config.yaml
n_layer: 9
d_model: 256
n_experts: 16
experts_per_token: 1
d_expert: 160
d_shared_expert: 320
activation: "swiglu"
moe_layers: [1, 2, 3, 4, 5, 6, 7, 8]
router_score: "softmax"
normalize_top_k: false
routed_scale: 4.0
balance_loss: 0.00689
balance_bias: false
router_cosine_scale: 10.0
router_bias: true
init_std_router: 0.0159
lr_router: 0.000618
vocab_size: 16384
norm: "rmsnorm"
norm_eps: 1e-06
tie_embeddings: false
optimizer: "adamw"
lr: 0.00136
beta1: 0.9
beta2: 0.99
batch_tokens: [32768, 65536, 98304]
seq_len: 1024
train_tokens: 430700000
steps: 6888
dataset: "wikipedia_en"
Below are experts of layer 3 (counted from 0) of a mixture-of-experts language model. Rows are named gate (a neuron's input weights, with its number), up (a neuron's input weights, with its number) and show model dimensions 0-255. Each number is 500 + 40 x the weight over its row's rms, rounded and kept within 0 to 999. Numbers have three digits each.
Before each expert's rows: a language model's description of what the expert responds to. This comes from a sample of Wikipedia text that the model never trained on.

# expert 14
Description: Word pieces right after a lone capital starting a title or name, plus digits in scores and ISBNs, e.g. B-le-ed, K-ath-leen, 1-0.
gate1:493498463507465495469500509479425518522480492453554459474452490482401484491453489506464374531542541469561484464482491522508474570547554473504476525478447567551498452489498483550518544484459461472499507525507569491544484495531565555551476555495420435454515544401441491452520516473511508515491481511542543520464530516436468526492518483459494515501569575499486455568544541522522551520435491470513454486491541477481564440463512507512538483470475539549473448587496491547526524527437523450520471524509484533495508479465493491451494484526550489445507559510506504563505444519491436481482583498550592513478467511544456451512597482473422418432529473524482527538530512500499419497419494493497474475469490520468413503434440529529487493529499485475522481353513531467442604496530546
up1:479538477556517544462461465486442536473506495474584465479462478520457505555473554473368444453511571435574545489542526526492473560505534474464418511525438524482517522423564509470541532544454540440550543489512529453535498466528440540581481495497496512428472512555506538481524509466525558464500474523491537470465466519461495515444442471476543517471510478516490443553513508505446542533490523535453498503450489461494496486533527546526561518436482513549500455496446548499525596480460452448446538441444422507494558451504516493521481477514555481453515609488493522567453498520499441495484551494576534597488490479505515436462505509463481464447529403511484500497440450513442442518435429472516576480460486485423474453474516555504546458528511465491500467420443543449515517490474519
gate2:418474403496565506417542571562502493492457443465563503522498500554493516476482457538451472540509526462457509498510549526510530518572425509479450476493543563495469477490431437466486513509421491548532558542511511431550461436473541475535520468508479539535474514520598560465522472470517536521621468467458554537545486544540449493470583468499496483494520455517477483474522428514517534448518483454523480446470463461480515476447532494539491503455593513572514433513456498505474473471422517486520451416478550508449467490485509438424466510489449493483425505477544518498439465470549540498490540525510490499546524507538465500547523504456409510509506510522531574490526541506563517488432472551514573483553557515526507475429565570494526537541549527516517488504524485543542585449572505
up2:443540537465563442408453459488489555472497560537473491489488480490503488497498551455449509469470457521486514530497512486556549537571466455517408477467497579414527438500565456503533524463474526522570549480533503552522510467441488511515486490518486448504446476486472498503451517503553446495449538515515508470573539499418479521514600477505450519489537437479503530476483488501455531510559369449469511539537541509595551494500464495555538508520531503503460487522521537508469463564457459492508517528473482537497514475527487497541505565444499509527447568485498506526451521508512546456427419439494384518461495434419524485525558430475418499505452523507510488499472469510542587469573454456591472468501517530497526528503457503586541510449520399504463480453431472509458471503510516
gate3:490500486529591536485486482529559469549515423505560450497546509511476558478558498566497518555464461544485567479530489477534596497385452495482548499472530542476523511496505575495468440518527588523524495471534554519496570468514494476498488385549529514446468490496499563578542495505414435482531503543457469516517480498457468474535524522503542514567485441447472520535533530502498484487490566473468595549450550412576532556510498430523532459514516534478485494516466475440505504528478534564556499480458446493483493574564505452418541530504524507416506497484507479552539479565502424535476468516578455525428528521511523557485472492477456458449482488502463508478535545471461524498475452532483511467480550496470455502498598516557484506504435408498541498517522421535502531531512564
up3:499551453424508434432513536563449486527413485540496553517507448495517462537430511490534459414568433520508417497514469561505421456538532535482424476557478486515564450508484476466535547487538490495480510518470540519527534529503559449452482533529512433450530493458471510522440433442506489597503518492554451469496553486510415461494483499514529450487457552533537434489528491498442565468454521590501457529553556484423507463512492525476506497489451472424509448533548455540543445524486475550441488418572469463525538433519547463532543567476515500531493504467480565492456514436485475531519533516470531511498509524484473516458466552551473494532553514483505508522474519475484528539571570457567466614501482479519564462474471479528513461540525524486464502523536517484402535487514576
gate4:515500575529494487515467558509481512487504489500494471503506467423540501449423477520527524472485494481547488520483528502547550468557625480479524504514461505534517492433463518525576409528547468570488553495432492519536466511466475449483519490508522531454464482442483586497466525509455480441536563468528549526513417533562527477518470491442429550371462528494573496472523466493517441452451520439511454525477475492458480450533514520484538524460415498511505591498524555581512529495491471480488426526563474536542530455523460490480504491506561421473545490512441494442508498549517512604535621497501484513563503483507505563524472462418492496457512541590464450522545477516477467472470544475483504491547464531531579561395469438503476470545544492486521505500547465525511511494496532
up4:444443552504560435513477482474468476552516519474453505448523474493476510510405522439504488537510550509499375537520439557486490525495466470484419468611463535469464531519536404470507485450498495515437516551554500464504525536516539503542542460533487487546517501483505473469416430535418460581538536522437479480457567480493533491525508521528519519569512471535489505562524487513465459525439507521467470512504540482515496559507596507548475526509499555498499479531536470482551503478459567489480472538455484500528526488538500454523543469549434470556458559486534576514499504459489441507464465565462461447422472474478451466460462464568501513579490574490541565512478544550556552526498612472461502476489493523517512534535485582503544555586550513585552473553502498523485485520450527
gate5:442521521497537528471533484576445523509540545563515476572521522443505513546518506505527570493478592469509413555536463476490477515432481532510456561540456525514477543502470578527477547465420594454492449519500459514484471496504539438485524547512510477537497509500469477497500511459463466525509469521435504461504465488457497504479524464481496431403558551529549442486487447490524459473540542510487519537463530471473449508504464543523474480493554467525513530482430489546522529417597441495522455518525526448535504466653500468581526512501476537504565556506485547440433508418530555514552505517424390485477507495479466539547554550485462524484458559527548483443465502558491539457525483481512507443477567478493522477528438450482453507531471547516488576506397528486448497485500474
up5:477530462533449516535513532510546430506521385505504473534488530541486519544507480474449487481530505481559468460490459504411569523592457483562414487500516468580480519520491463467539470470478494501521506467611449409500498556495419511498530495528459518529467486501537533474480448516497540534553497490472531415522482503466471503483478493527595477442557489454486522496459454488425499498443501482490491476514503515560500532485422439501501381445516470557452509392521538487568483510454434468487544561520533546512586559471469524497457472463478436494524513465487485507505465409481541492452524422542522539510506510482487530521514407498494500484474505560559506514511558558472567450517585537523571506582481426439524504461433488487469425482503467516472490481551463490487513481486508
gate6:490484534510463464513475457528395626538458530540428472472497519594475482556478528562498510592499555451500516476463542557496476487507503448483448490470497528510471471520502531525428563564545535462553430488520522467506496569584508502467485480511575542456553528409528532486501560510472532561480531517484556535497466509492491506479518433545503554479450546533467434515549523492541479507476521607486445461496460468500371526541513570495517525517505494451522525507536540533481479492585528533477443498443520460440516519539483519484492508502461490433533536470498508483464534495526515456502479500437447482523542503498533489508579519506460562444519441498561487447465486553432560457527523454555480507505554499562426518497562541542514560493454512478497442513545476460541527479443597
up6:457513481590528408569496506424537480494521482444495508538486495505487523559504495507519535416495489494480487521551474503445472501479492491576482475544401502454458525555512519555480525454521474467462412515514525557503524541453534439545478453525456503578440507471480493508395417482545499516580509448467489456478557486463439591437536497472474547481525429457550459481509507529558415510502431472487504438540490569437476521501583535551558433522531503552400504538506485533495459467522516535531526502437471518502551570504450488423506549503457523505472447475536465440522490496516583555493480462550505437465501478467516516475529542424455467514419552486477505567421521520521490484521492498463465469541502473491503547506502512566502554449517499498511599518515506515499499564481504
gate7:464518530479459481467485535532560500431458485406561425504576491473484445538548534456456540511625495545466531481494482478519455560517537541502447482535519480475563471486476483483533516474467467525507550521513506507497601502511487491574422500544433513459531551540475520540513455435424494487533518429519491552424532467514578436533454387431417493490482489498452514470509545487475519436476553548554498419498538510462522462472574549496487490518488496515475572488479527519457481517511522483488569453545523475486491502500485453483502513571522479498418506491511467432438457539445525581489559499466403510549485450555509472478465519464469489554543422464433486498526518532474400491538511549554496528474477512551574517476539508514483543498453511516472537472551537510440512516511469
up7:473465514513524467510536477527552503550554535522486540521503510476535583440445535539478486491479433449458530479479493570510540486503504533466495511490467461542461549480523527573496453599490568477439538613506482424514471485517503494506487472554495434541607490495523522525538476536507497485456499529443530449488461530473475486528565591552565484494494510543449528483439527515601432572475490450446558522494468515424485538552475530528502519500478490552512607516516507517533505449510582556446487438416449527489571523500451402501519512494529508475451433532440445577501499531526474482552504563500510565507505545415552466476483557498528463423508517474520515551491457496569548476487473459501431475461482504493489491502496545496521518576482556553521461485478501495492523455439567
gate8:464432503471542467533490531509530517568431500537529462533442478552436469457458488570493517528532481498447528494516485420511522504493445476503483556510427478478522472464497441483457483473453407502542536551474569507430503422425509462507527578454488470527484536472390540496497474470474460525429513482487544569471503426521501498482533515522498428504505513537467439488550560454435418411515543497477487568485439511528490490498490518526464502542468541464505484566513468446506509511512486544391466456495539520496516528481476504516510472540511507478497440476507505484416591488462500418434495512434439513508567427493578499551542450504495502480523496481473442489455534498500390422460510506455555491463450524550478473481576547503524572544484541409531490506484442524514481538482485
up8:493510448507519470520520527444508460451473503548475527521565544496460516487452490562487464503532443501544508481472501562464456434473384426518452478413569629478469484505481489540500597536544523428489458471521511456477516501507484527441490529516488542584440498502553454487507506520515509452498434518524444470497566508566547518499496493527490523457522506418478517461558508553480482491485571477574476503425556472528554522489566591523518475496498527557483415522468536390513535511498387542471520487488490472480529498521471565427488456497510501520464536462537486532540501527473394456519528481492445441490547469553526515479488491474442535494483415522565486551376544501517499489496487475561538552578517526493489536507485496561511516495464472501525561531490484486503518481479563
gate9:518528424568577525537518462517446524486468505484492535586503481439483492452525536585533501412494546479470475455499479503519491506489524539534588580451521450550499474519464466493525479491456518514502543499476529502465576458501577472526461528474455419427433514500504479546557556445420473474502543517512509536520475441468512471532504507544441514474487582560519487488492428486460452528424522501534461527521540524489454532474529551473485500498557500493443557472486446589478533509534460426551529489532511421487511463524389544587482457487526534506529428492573448449496500488560497505505469534474537486592466458578448533482568497441485529580551513509476474522481456544489480530486448436482532476509456558458476461517513469486480392514521440489510502451463530521439528505523485
up9:482467561511531517451476436509551530493506511540508482529507513459524520558468547498475502496554490572480418508547496488529533553495457498513583471513490491456528536483427545568495498518554551470550436471555472511429472447494527454539458532490483432411473461504457537481517482514414408434454536505500440507463470460491521474461456513469534511493485467446514510428558418497486398551561523580493509506496471477509491473489534483485512435442522470539486454468470517430450576481512516550533585509489537561442514517459562498542471523584450476498467518464501472549482482523519550552545538429571438486471475486519537473456557506480493557499487462525519539499450494480453448452473448487467527353497443496509447507470497519546555446461503554491493536471482469477511554462481402
gate10:507490493463463501464525516444549526496488459449451483433499521497468562523575534554465539464502495498477459581496506500439437488445481441454523452494505510538442551480513445529546536526516468511548462496462477445468488465484418528551537613539436524487598507480490481458490447484524466465483450472487512491463537522497571459450481527458454417550557475400516450508527462440475453551529507554481474473492496504488479433551444579551488522576526535543403489511534564472415488497479529447515538541480477541472510536404445438474521547551482509451471498540488568460538510491494480542468430497564502507463486527500425533484480464483467526465472485456511490593457499521503491526439537500457484523468447409481532549540461506501480516502473558541516463505509544532489463594498413
up10:498480560495547470467497516530503476451521532438439510543475460389498457560452488532532550517401503467528549519456455421469517420494516492531471569497531480456473501499538503507462561547545491421491446407535476538558497458541508481449469426500534464553444531500579482518496528492563515519488510475538418499494549513498491488445526544491462535518522500537482469491471556481528490388510552552501505464479544487398476537489475465484447506459438473512511442557481509548573481471564478513585438463487513506539580523545425534517500556493510514546562563445539510491518538459505478560502546545536444473497503483553523524544467589570465506449499536549496541528439510516542499482560474530506471518519493460558542485454602531474511500492583515553505463515524441534506506514441517
gate11:476439481532507490535518502467515463488451415487503386492481489495521481576471464545466477503489461444555478523549567499442476431567497493502527505389521539465498520501548459535432517514417421534484506524500450446477501525534517487533509546464556409427503520520430561532519438480476439449506510508563491494497562436501517449460481545527552468500490590441502552452461480502498547448485481526412515464482517471460435437546519454502452506492493501489484446506509454504529506513491506493517481452525554506419507483467548465472474529515488514429508500468540589490491533454463506492540515495479472526536523531553498488516555533495462477490489472544505458557548588502497533541495514584466485577614480470527512480507591482537448488458484482393529513517518615471541459441492476
up11:455490552538538537461514563449419446514522566536476538520526568532502427450570461497510465441473528481503537513409498558541510529466542465483468550580477462418432491516507493530540494475499535507563506464505398476503516530536461506474493524536548552560472497480503491471521589500585511554455521455527502494520447558513480466518509542531554545469454416555483487510517461453479500506516465491481642454519477524434474534516418429501518525475446496470544543503473531562454511461491513522482501525483488496559534484506565521555559503467504570532528513543473488446552465505516508523413473484418492474528496475525485531496521518589479498454539605465541506466528496522552479404577522456438540459446498546559535491510504419464438495510509506557527502466512530468503493527528477
gate12:584478455429524536552422554499501504559518468476495471526494532536512508490570509536537525517457479473517491551547537543480488447525513504537461538496489494511588530540500501539577494486489481520478496443426541576494508459538427499491556474457532419510595531496482514506475537488503509518528539517495477479515507480516508523547498564450500458450490478546552543542472481506497435462544529456496574472448456482449615494468409476581498556501450564521497437555500552509477555516464552491547433454492496497496571524519456479531444526470479482471443522426520486518508505564552542515444522534485520459511504463551506623513541523487431443450490596514467520471488530522525526416454499578512443405480506480564489535502580532487426547527512518438494492554528497462547493486537459
up12:515445492509486401514498524496511552496540444530497488451484423566594509515506539505574506483507524445481490548519531518477476562556503503522517545502480625468490540482505496514444513531526520527497438487500531562559447494572482503550527476495461522467540542473468501464445581523564524610565556466427535505503499432553484507529478565443514554439488466490542543583475485518487489511543516521460501441502537461499508564550515470545585474456438496537508468523506468560436564541517504528477480426526494555499471498628615544571500504463435499511529585477533500483471440492488506531489487442473435485518499456471537538518478491492478523560528517497400542499567506503498464524518488485465528442466470505424483494516505482484505514564477520469485538545515446445506453478545441